{"n_layer": 12, "d_shared_expert": 0, "activation": "geglu", "router_score": "softmax", "router_z_loss": 0.0001, "init_std_router": 0.0195, "norm": "rmsnorm", "optimizer": "soap_variant", "lr": 0.00279, "beta1": 0.95, "seq_len": 1024, "train_tokens": 581200000, "steps": 7854}
Below are experts of layer 4 (counted from 0) of a mixture-of-experts language model. Rows are named gate (a neuron's input weights, with its number), up (a neuron's input weights, with its number), down (a neuron's output weights, with its number) and show model dimensions 240-319. Each number is 50 + 15 x the weight over its row's rms, rounded and kept within 0 to 99.
Before each expert's rows: a language model's description of what the expert responds to; "mostly gets" lists some tokens that are sent to it at least half of the time. This comes from a sample of Wikipedia text that the model never trained on.

# expert 14
Adjectives and nouns naming national, state or public bodies, such as National in Indian National Congress, plus state, government, International.
mostly gets: " National", " state", " government", " national", " State", " International"
gate0:41 41 41 61 53 53 79 72 44 48 62 72 57 38 31 64 63 51 23 61 52 53 37 50 58 48 58 34 27 58 50 61 49 61 22 66 52 60 39 69 47 67 67 51 54 58 25 31 53 61 11 59 70 52 62 58 36 36 44 33 57 25 45 32 45 73 66 57 36 71 59 61 56 69 57 41 52 04 49 53
up0:36 52 57 41 57 39 52 51 47 77 58 52 41 57 29 55 43 25 32 79 59 30 25 79 22 73 44 38 55 60 47 90 49 62 41 80 33 77 55 56 70 63 45 46 60 59 62 36 40 36 70 74 76 19 51 66 46 50 52 56 53 36 47 48 46 37 48 57 45 57 31 72 54 49 21 37 63 31 61 44
down0:49 61 45 42 29 60 66 65 68 53 45 50 55 47 38 22 33 37 77 24 66 66 47 69 57 59 29 34 88 38 59 63 45 67 59 67 35 42 34 41 75 58 62 43 43 44 37 26 47 78 47 49 60 54 50 56 14 23 28 54 25 55 39 47 61 51 23 57 51 54 59 77 54 52 54 45 83 55 47 53

# expert 59
Final y and y-endings of words and names, such as Etsy, Sleepy, Cheesy, plus common nouns like time and wife.
mostly gets: "y", " time", "ry", "ty", "ity", " business"
gate0:47 50 49 33 35 59 91 45 48 59 40 81 60 33 49 55 33 70 60 15 18 34 44 64 80 52 53 41 37 66 67 79 43 54 59 49 48 27 47 88 52 51 48 20 74 80 37 54 69 40 47 47 57 40 41 64 67 44 69 26 43 47 76 33 55 59 61 84 56 62 93 40 64 69 70 49 50 22 32 75
up0:14 28 68 66 64 45 69 62 32 41 53 33 68 62 69 55 42 29 40 70 99 48 57 34 42 50 56 30 28 51 36 25 65 71 69 47 47 43 52 56 73 61 52 59 35 21 67 49 55 66 68 51 47 64 65 32 24 59 42 43 51 65 16 59 66 59 35 44 52 48 27 81 23 28 46 62 50 46 57 34
down0:49 65 94 14 43 50 55 42 66 54 59 51 70 69 42 52 63 51 57 48 47 61 62 54 54 49 77 60 41 40 42 41 55 77 31 55 70 47 65 39 49 53 57 53 68 48 29 27 66 77 54 41 41 37 78 60 70 52 68 55 32 57 65 37 47 44 44 51 40 58 24 39 56 42 22 52 38 33 37 24

# expert 27
Short opening pieces of words after a space or prefix, like f, b, g, un, imp, comp, e.g. dis-g-ust, imp-ossible, aff-ect, "as well".
mostly gets: " f", " b", " un", " g", " very", " th"
gate0:65 60 57 54 47 75 39 43 57 42 36 41 82 72 47 52 12 45 58 62 37 38 68 34 42 41 58 55 38 69 52 21 52 55 47 45 57 78 29 52 51 46 69 38 62 59 36 65 60 54 44 59 56 74 54 40 35 42 48 78 57 78 44 71 54 35 26 32 68 57 35 84 72 30 25 62 78 50 37 86
up0:56 58 55 64 52 46 75 52 46 50 53 85 37 38 37 57 86 48 46 59 96 60 45 62 80 45 77 50 53 27 28 59 58 64 75 74 43 45 42 53 29 63 39 48 35 59 49 52 40 49 69 47 60 36 61 61 82 51 46 32 45 32 49 37 52 59 45 70 46 33 56 46 30 83 62 46 45 51 49 31
down0:62 63 63 18 66 72 54 41 52 60 54 41 60 65 62 64 56 57 36 59 50 29 67 67 38 49 62 76 71 43 44 72 26 56 43 48 80 66 39 33 42 68 54 59 45 49 57 35 45 25 64 26 56 66 34 65 25 70 46 68 56 55 48 62 31 54 35 41 71 51 19 49 76 44 46 52 48 47 33 49

# expert 9
Word-piece continuations inside names and words, such as ock, ell, all, ick, ck, e.g. Bro-ck, Sw-all-owing, prop-ell-ant, plus whole words Hall, Wall.
mostly gets: " Hall", "ock", " Wall", " Call", " ball", " break"
gate0:76 87 31 34 81 59 45 46 44 76 62 62 43 51 51 44 52 58 28 61 26 59 54 46 62 52 83 53 44 46 81 49 74 43 25 63 40 34 40 33 62 51 54 15 61 42 41 50 53 56 61 64 46 27 54 39 50 64 87 63 78 21 48 68 40 45 57 55 45 27 50 71 54 29 65 49 39 67 22 61
up0:45 45 37 69 43 62 33 60 35 69 56 61 73 60 43 31 40 40 45 25 66 61 65 62 81 47 57 49 52 37 61 68 47 49 61 33 34 45 53 73 76 64 49 53 52 68 61 59 36 47 43 61 70 46 61 43 57 45 54 44 50 25 70 52 54 69 40 52 41 37 45 48 86 25 59 59 53 62 43 40
down0:60 45 62 76 37 40 66 97 55 40 47 34 33 52 50 60 48 20 67 41 53 43 46 62 56 43 67 72 45 62 68 61 51 58 70 51 52 66 56 35 65 60 05 47 59 40 39 48 66 52 68 32 26 39 37 51 37 59 65 37 39 59 29 71 43 55 51 55 73 36 26 66 64 35 61 53 55 41 52 50

# expert 30
Single consonant letters inside words and names, often after a first syllable, e.g., Panc'r'ase, bar'r'acks, Eret'm'ocera.
mostly gets: "r", "l", "c", " Tr", " Dr", "m"
gate0:59 41 33 54 68 72 54 53 69 29 58 42 38 16 53 65 54 51 36 50 03 72 79 48 49 59 38 40 59 67 61 41 71 47 47 70 53 32 69 73 63 45 65 61 46 46 60 53 56 35 53 58 31 36 52 56 66 74 56 43 48 38 65 57 80 65 51 47 42 75 30 45 61 24 40 41 50 42 33 42
up0:30 37 70 57 87 46 56 37 37 49 20 77 54 67 61 41 39 43 48 51 85 43 58 58 53 29 67 57 54 61 64 69 47 36 42 58 66 69 54 49 40 63 33 45 72 50 57 43 68 85 51 58 27 42 38 47 18 36 60 58 57 42 47 43 37 37 67 79 64 61 44 43 64 50 39 37 63 30 29 30
down0:35 55 62 43 42 19 54 60 48 43 41 56 35 52 43 85 58 13 46 40 55 22 31 49 66 52 51 33 70 74 38 55 30 40 38 56 42 70 43 30 55 87 59 46 43 49 56 68 68 50 59 37 42 33 82 53 48 59 71 49 52 43 72 18 28 79 53 39 21 50 19 66 49 59 64 38 63 69 41 49

# expert 44
Place-name beginnings and location words after the, in or a comma, such as North, Van in Vanuatu or Van Wyck, San Pedro, nearby.
mostly gets: " North", " Van", " since", " nearby", " ancient", " Pan"
gate0:49 65 76 28 75 49 40 43 61 69 22 62 54 65 76 50 48 45 50 67 65 35 76 74 38 45 53 49 33 34 40 54 61 49 47 69 35 31 34 30 73 59 83 46 47 63 57 49 60 62 23 64 49 09 87 85 52 49 31 56 62 50 50 63 46 63 45 51 41 21 40 56 62 40 41 34 26 46 33 72
up0:23 26 61 49 58 32 76 55 53 37 56 46 38 56 23 37 13 50 66 68 46 75 49 26 48 58 44 45 61 31 37 19 83 53 55 41 54 65 49 62 12 36 42 42 39 26 46 27 66 43 50 65 62 47 51 24 47 32 59 72 51 29 51 26 45 43 64 62 61 69 54 44 41 49 36 55 75 54 24 48
down0:38 59 42 32 70 23 38 51 38 18 67 45 31 10 48 87 45 51 59 56 43 55 46 64 59 59 53 46 61 78 47 37 65 44 44 56 44 46 64 37 60 48 58 57 51 95 38 67 38 38 34 60 22 16 54 78 69 54 58 55 44 49 38 61 68 33 44 62 68 42 55 31 56 51 23 35 67 73 73 44

# expert 49
Short vowel pieces inside names and words, often after S, such as "o" in Cameo and coaching, "u", "i", "ang".
mostly gets: "o", "u", "i", " guitar", " daughter", "ho"
gate0:70 63 21 42 47 55 83 57 72 53 49 44 42 53 57 57 58 37 34 82 26 62 35 62 53 20 42 61 25 62 68 54 40 29 32 65 52 39 80 57 72 70 62 46 46 68 40 23 25 44 40 70 31 55 32 68 44 63 59 30 50 46 60 40 59 66 58 67 73 40 41 32 48 61 32 64 37 58 63 48
up0:62 71 52 49 59 61 54 85 56 48 78 57 47 27 59 33 55 30 47 32 49 37 55 62 37 43 53 30 52 34 44 62 48 66 67 54 42 44 27 62 51 37 78 50 43 35 53 69 45 53 51 59 46 60 49 23 69 75 48 45 56 29 73 52 41 62 46 44 56 63 53 44 55 50 61 50 27 43 52 49
down0:22 53 64 46 65 65 56 68 57 39 62 59 23 44 57 40 62 47 51 72 55 62 32 54 79 70 72 33 67 12 58 56 49 67 66 55 42 54 60 46 35 65 60 35 10 42 54 40 64 58 76 56 78 46 93 48 53 75 55 47 35 41 45 53 41 35 46 59 48 75 44 64 58 31 30 72 38 33 56 65

# expert 13
Content nouns and year starts in lists and sports or results tables, such as Mall, drive, board, "199", "202".
mostly gets: " Mall", " sw", " CHN", " Winter", " fuel", " Euro"
gate0:41 65 86 48 54 46 53 31 64 52 57 61 65 46 29 52 28 57 46 40 53 41 59 60 19 36 55 53 62 38 54 57 46 85 36 56 76 62 66 57 65 59 42 58 60 35 66 60 59 49 34 57 46 48 57 84 32 40 32 42 43 71 52 36 35 69 50 86 40 56 19 61 27 60 59 38 47 55 33 56
up0:33 45 59 45 31 29 75 58 56 47 38 63 30 42 73 48 36 47 52 63 63 59 57 49 51 36 52 64 27 62 55 57 42 71 45 32 43 52 53 56 54 43 60 42 48 53 42 41 57 50 57 47 21 66 56 51 39 44 35 16 44 48 62 77 24 51 60 73 64 76 53 45 77 36 61 34 51 44 39 29
down0:63 09 40 43 22 32 64 58 56 62 49 65 46 62 47 55 53 30 85 60 76 43 67 56 45 61 51 54 51 38 65 56 52 64 66 38 51 31 44 48 60 29 32 73 54 64 09 33 53 28 52 66 63 59 54 25 63 46 63 40 32 38 67 24 64 70 53 50 65 63 31 33 30 60 70 59 35 64 75 64

# expert 60
Middle syllables like he, her, le, ar inside South Asian, Persian and other foreign names, such as Mug'he'lli, Marag'he'h.
mostly gets: "he", "her", " Bra", " every", " Lord", " how"
gate0:40 61 50 82 56 56 32 36 42 33 72 35 45 67 25 21 48 65 30 52 56 36 39 95 63 43 55 25 48 77 40 30 63 56 35 38 30 63 38 49 29 57 67 41 59 68 35 47 46 72 32 28 74 34 54 60 48 35 38 35 62 48 53 32 47 48 88 61 73 36 48 37 78 21 50 49 59 32 40 51
up0:72 57 39 54 30 31 50 64 57 60 46 45 50 51 65 71 54 69 57 66 15 55 18 36 23 80 55 42 47 15 28 69 38 60 38 44 55 41 44 33 62 25 32 54 51 51 50 43 54 49 59 62 39 65 33 48 62 61 39 51 37 55 50 53 34 40 47 42 41 49 52 42 49 59 40 55 50 43 71 45
down0:50 59 67 62 08 52 52 66 62 51 41 60 48 34 68 14 31 57 57 16 66 45 55 52 21 50 45 67 52 49 40 50 35 64 54 64 24 35 32 69 53 62 30 24 47 54 63 51 72 47 73 54 44 62 41 51 74 65 35 62 40 81 54 18 24 22 47 71 73 47 59 43 55 46 60 22 38 37 50 32

# expert 43
Given names and ending pieces of surnames and place names, such as William, Henry, "ter" in Walter, "ford", "ington".
mostly gets: " Henry", " William", " Joseph", "ford", " Lewis", " Eric"
gate0:58 68 60 54 44 28 38 45 34 66 61 20 74 72 49 61 34 42 43 44 62 36 50 68 67 57 47 44 30 57 60 38 59 72 22 55 65 56 60 42 29 63 11 54 52 59 52 44 46 58 53 45 70 48 59 33 72 04 43 35 60 75 46 42 38 58 52 61 57 61 42 60 49 61 44 83 40 68 24 32
up0:70 54 53 40 99 20 59 36 73 26 69 77 44 61 69 73 45 57 24 73 60 41 67 21 47 44 57 68 62 45 74 10 34 58 29 53 73 48 57 87 59 43 74 51 26 41 45 45 21 62 54 41 42 66 54 63 47 47 63 76 42 53 58 50 36 74 41 33 58 36 76 24 57 30 45 29 66 48 36 41
down0:45 39 54 31 65 82 75 41 36 56 38 21 35 40 73 16 63 31 45 31 49 39 48 67 58 37 90 53 65 28 33 43 54 55 20 69 87 68 25 40 42 48 49 31 45 54 45 31 56 55 55 22 55 70 60 56 34 32 82 50 43 54 51 58 66 41 41 39 57 13 41 64 60 48 61 25 31 28 41 35

# expert 52
Single capital letters and word starts in names and lists, invisible marks by coordinates, and digits, such as Area code numbers, L in Ladders.
mostly gets: "″W", " JPL", " mod", " Gl", " v", " Sav"
gate0:57 60 27 31 30 43 41 32 51 58 61 48 30 68 33 46 28 43 35 43 18 66 30 40 29 58 71 35 49 39 55 41 63 31 64 63 36 80 67 51 44 54 51 27 56 56 60 73 56 45 55 40 60 33 41 24 50 54 74 67 32 44 59 48 42 49 49 52 47 81 59 69 51 65 55 27 55 68 39 49
up0:75 30 20 47 38 72 75 63 60 47 52 61 66 62 56 47 68 45 36 45 27 71 73 48 38 56 49 72 60 31 31 37 57 31 63 62 62 59 60 94 57 54 55 61 46 63 58 46 29 43 47 31 55 39 45 32 70 65 47 55 01 48 61 37 49 54 30 49 46 70 57 74 33 65 63 52 35 46 44 61
down0:45 36 52 70 52 38 61 81 41 57 59 55 40 54 76 89 55 50 68 50 53 45 84 33 09 45 59 51 40 39 59 25 68 48 65 28 60 59 39 59 51 66 43 37 72 33 47 78 54 68 61 57 55 44 71 33 41 31 29 55 47 64 62 50 56 53 74 74 30 40 45 50 26 37 55 39 44 52 66 39

# expert 2
Second or third word pieces inside proper names and surnames after an opening fragment, such as Cav-end-ish, Sal-ine, Bol-le, Mer-k-ens.
mostly gets: "ud", " Hard", "ilm", " Dick", "ais", " Just"
gate0:55 18 24 35 43 45 50 54 52 60 37 35 36 48 81 61 67 40 36 44 29 60 42 36 47 52 46 32 58 55 53 58 55 44 41 62 75 52 37 37 53 27 61 64 63 35 48 58 67 34 69 50 66 41 68 64 52 51 04 55 57 36 77 81 58 65 45 50 78 48 43 40 50 53 73 60 73 59 37 52
up0:28 56 58 34 48 39 47 35 66 53 45 54 53 72 64 51 50 46 53 34 31 46 47 36 31 62 70 43 38 80 65 67 59 54 24 51 53 63 55 54 61 24 61 66 54 16 56 46 43 54 47 55 51 39 83 52 47 81 30 37 35 68 40 72 47 70 64 35 59 53 45 63 63 57 46 64 67 61 62 15
down0:53 58 61 31 64 62 48 74 66 29 28 53 47 49 60 76 47 48 66 55 37 51 89 74 49 40 43 54 64 57 73 62 48 41 56 50 64 51 30 48 40 51 24 14 59 47 63 37 81 67 42 86 72 57 68 43 42 62 56 76 28 48 60 69 45 46 50 55 51 62 30 61 15 67 37 33 53 67 48 70

# expert 38
Word-initial prefixes inter, trans, cor in technical or scientific prose, plus invisible characters after coordinates like 47°E / 33.8.
mostly gets: " inter", " trans", " Inter", " system", " cur", " cor"
gate0:18 56 38 32 30 34 74 57 64 23 18 58 59 52 37 53 41 53 46 47 48 38 30 61 62 73 53 37 21 79 39 76 59 49 31 34 33 33 69 64 71 52 86 61 55 42 41 59 50 16 50 41 57 32 30 39 49 21 37 67 57 58 47 57 53 79 56 32 46 47 29 23 43 61 75 52 32 55 25 64
up0:43 38 85 79 62 20 42 56 54 32 30 64 54 86 15 47 36 68 45 44 50 37 29 50 74 52 55 46 16 44 45 10 62 34 38 38 40 61 57 55 39 51 83 49 66 79 34 72 24 41 63 20 55 44 32 65 47 50 31 52 52 71 15 72 46 67 60 57 39 53 52 67 48 54 58 75 29 78 49 52
down0:85 52 54 93 36 33 42 34 53 70 46 49 47 62 31 28 44 35 38 37 56 51 41 61 62 61 53 24 38 22 18 24 45 56 24 45 58 40 60 36 53 44 55 29 27 18 59 35 44 40 43 47 57 59 64 63 59 39 02 47 65 74 50 76 64 54 72 76 47 47 50 43 13 45 40 61 55 67 44 58

# expert 56
Pieces of Thai, Tibetan and Japanese text, such as Thai consonants and Japanese kana, plus word endings and commas in English prose.
mostly gets: " Pot", " Sut", " Bh", " Dead", " Nag", " Gh"
gate0:39 49 40 29 36 60 63 49 41 39 68 63 67 48 64 23 47 39 57 56 59 59 57 17 76 38 53 47 58 33 57 42 88 70 68 52 33 66 57 70 33 52 37 54 42 70 46 31 52 33 70 77 58 45 72 27 62 46 37 63 63 55 67 44 57 41 51 40 51 35 42 42 55 55 28 49 50 36 46 55
up0:49 62 56 53 51 42 45 59 24 71 69 52 26 62 47 36 71 69 27 28 41 43 81 68 46 22 51 62 51 55 46 40 78 47 44 63 67 17 53 46 51 68 52 36 52 50 66 37 26 20 62 67 47 61 59 49 45 49 59 68 47 52 51 55 47 62 88 30 53 32 73 66 45 59 42 57 48 36 18 44
down0:65 53 40 66 75 43 60 69 38 58 59 25 53 55 37 31 49 48 74 43 34 53 62 56 65 81 51 63 54 25 47 54 69 60 54 62 50 47 62 63 40 48 38 56 53 34 46 66 56 64 55 52 40 42 31 53 48 54 46 13 45 46 27 48 47 69 74 76 42 25 36 60 48 50 39 46 63 45 48 52

# expert 6
Spaces and commas inside coordinates and measurements like 1,010 ft; also word-initial name pieces such as Mah, Ste, Mar.
mostly gets: " Mah", " Ba", " Ste", " Go", " Ple", " rob"
gate0:25 38 62 33 60 48 28 60 45 47 32 59 47 65 61 38 65 68 45 50 46 62 54 51 34 66 56 38 28 50 47 51 38 31 52 62 45 72 67 59 42 67 59 32 50 69 49 37 80 63 50 58 34 47 48 68 47 34 40 61 37 28 90 52 46 51 60 50 47 19 49 59 36 79 60 60 43 39 58 54
up0:81 48 32 44 25 58 49 35 42 32 44 66 63 28 47 66 49 48 51 80 50 71 57 62 46 48 66 80 66 53 23 43 59 62 56 58 36 59 43 29 62 34 32 40 56 44 50 43 56 20 54 71 33 47 71 91 51 36 86 67 69 72 57 84 52 30 25 57 21 35 32 42 32 74 47 43 74 59 64 44
down0:53 55 44 46 56 66 60 39 65 29 47 44 68 39 46 21 84 47 21 42 55 71 56 35 35 44 57 54 63 43 54 61 45 64 46 56 49 32 80 40 21 62 40 58 49 57 39 44 53 71 26 46 34 41 61 59 46 43 59 52 46 52 60 49 46 62 67 49 59 42 53 61 54 63 55 58 40 52 62 28

# expert 10
Name initials and name starts in election tables, plus political words such as Republican, Democrats, political, and table cell separators.
mostly gets: " Cal", " Carl", " C", " Republican", " Cro", " Democrats"
gate0:54 30 60 80 50 79 31 52 45 45 64 62 62 56 68 30 56 60 50 68 25 47 25 29 30 59 27 77 68 47 44 34 48 57 62 36 53 70 31 49 67 36 55 37 34 39 60 48 43 46 27 27 56 95 55 81 34 45 50 53 70 61 41 54 59 55 53 23 63 68 31 44 42 56 43 75 35 23 36 35
up0:63 25 21 45 44 60 35 48 56 54 38 63 57 63 31 71 65 83 36 61 61 52 49 54 49 72 38 71 53 58 59 64 42 57 67 63 47 18 44 42 71 63 60 37 37 48 58 36 32 40 29 56 61 72 70 69 39 74 33 43 44 52 74 46 28 40 33 61 26 73 61 69 64 68 71 55 36 31 86 51
down0:48 55 53 63 53 73 26 39 64 47 29 19 63 66 45 52 38 51 42 52 35 42 54 47 28 31 44 54 58 36 37 49 62 76 61 42 59 43 50 54 52 31 73 68 48 52 19 77 48 55 44 33 34 71 45 29 68 25 67 65 40 47 46 45 42 37 39 36 38 80 56 62 51 51 71 49 42 40 32 79

# expert 28
Middle and final syllables inside longer words, such as ject in adjective, cess in reprocessing, cept in interceptor, plus contract, project.
mostly gets: " contract", " project", " success", "ject", " plan", "ract"
gate0:65 58 80 65 44 65 56 70 65 42 51 57 69 49 28 64 53 44 51 31 59 40 73 34 33 45 64 55 48 51 53 45 43 45 60 60 48 65 38 41 33 41 22 25 59 61 67 70 52 41 52 26 50 70 74 45 55 56 39 43 63 21 35 63 38 66 41 63 54 48 29 39 31 45 62 42 32 55 39 49
up0:28 66 54 42 37 61 26 61 31 78 41 51 48 80 71 49 77 68 37 76 31 58 51 32 58 57 45 67 23 57 52 47 27 43 24 51 34 51 62 36 44 44 64 45 45 51 26 08 37 67 54 48 52 36 48 57 47 15 77 56 42 45 62 41 72 78 43 57 46 61 28 51 77 66 42 32 41 30 70 62
down0:77 48 60 29 45 60 46 60 63 67 56 62 66 33 48 56 65 55 48 41 71 61 68 58 58 71 24 16 57 45 29 56 59 68 43 39 48 54 32 33 63 48 29 45 33 59 56 59 38 28 31 40 61 29 52 60 46 58 53 66 47 41 55 58 29 46 61 59 25 70 57 48 53 65 75 46 26 51 51 37

# expert 5
Inner word pieces of foreign or rare names and words, such as Espí-rit-u, Ne-igh-borhood, Nares-uan, Cac-au.
mostly gets: "olog", " tax", " Chart", "alg", " Palest", " fund"
gate0:54 43 42 49 46 48 35 42 72 62 57 60 37 68 72 56 47 10 79 54 16 46 55 35 66 31 45 54 59 58 39 47 99 38 26 33 51 44 43 62 46 60 47 52 51 55 67 49 48 56 82 58 38 51 23 47 59 50 59 42 54 36 55 43 63 66 58 38 74 32 29 41 54 54 64 28 51 44 41 47
up0:41 47 42 54 47 65 57 62 58 64 38 60 60 43 34 53 21 59 60 38 74 30 60 61 40 18 55 45 47 54 56 54 58 56 25 95 55 52 46 69 47 43 81 55 43 42 37 31 21 62 31 52 53 48 60 59 54 40 37 60 54 54 61 56 23 30 52 79 34 67 55 59 68 52 46 54 50 38 75 42
down0:56 64 79 30 36 40 73 55 53 74 44 52 76 76 80 63 34 44 40 70 48 51 54 48 48 43 32 69 26 45 41 56 46 79 47 57 58 33 84 49 42 46 50 54 36 33 55 48 57 52 48 75 71 84 66 19 56 46 42 33 33 37 66 32 67 76 65 30 36 60 36 50 41 47 55 39 61 33 54 56

# expert 62
Short lowercase pieces just after a single capital letter opening a name, such as F-as-o in Burkina Faso, F-ias-co, S-app.
mostly gets: "It", "the", " Far", "As", "as", "enny"
gate0:84 61 35 42 45 61 36 41 62 25 53 57 43 33 51 90 71 73 31 40 36 69 58 55 39 50 24 55 46 61 57 30 44 53 48 39 58 64 75 56 37 59 71 36 37 34 27 38 44 56 53 47 54 52 58 46 37 73 59 59 51 47 49 48 48 54 10 62 39 57 29 86 44 49 25 63 62 27 70 53
up0:49 17 72 28 55 39 50 37 54 56 34 28 42 84 48 19 35 41 35 45 61 22 43 53 59 43 64 23 59 61 45 81 35 45 34 54 74 50 44 48 50 50 25 67 43 78 62 71 24 41 64 54 41 55 33 59 54 35 46 45 45 50 22 40 69 44 55 42 69 30 56 24 48 59 62 43 48 69 66 54
down0:27 73 57 27 47 67 76 51 39 54 53 50 80 71 45 62 51 60 46 53 33 37 43 54 39 36 31 74 68 50 30 30 63 59 42 71 41 49 47 38 41 44 34 23 36 30 51 20 12 39 42 40 42 48 45 56 55 29 54 63 44 31 18 24 65 62 54 41 60 36 60 57 34 34 60 26 55 59 62 67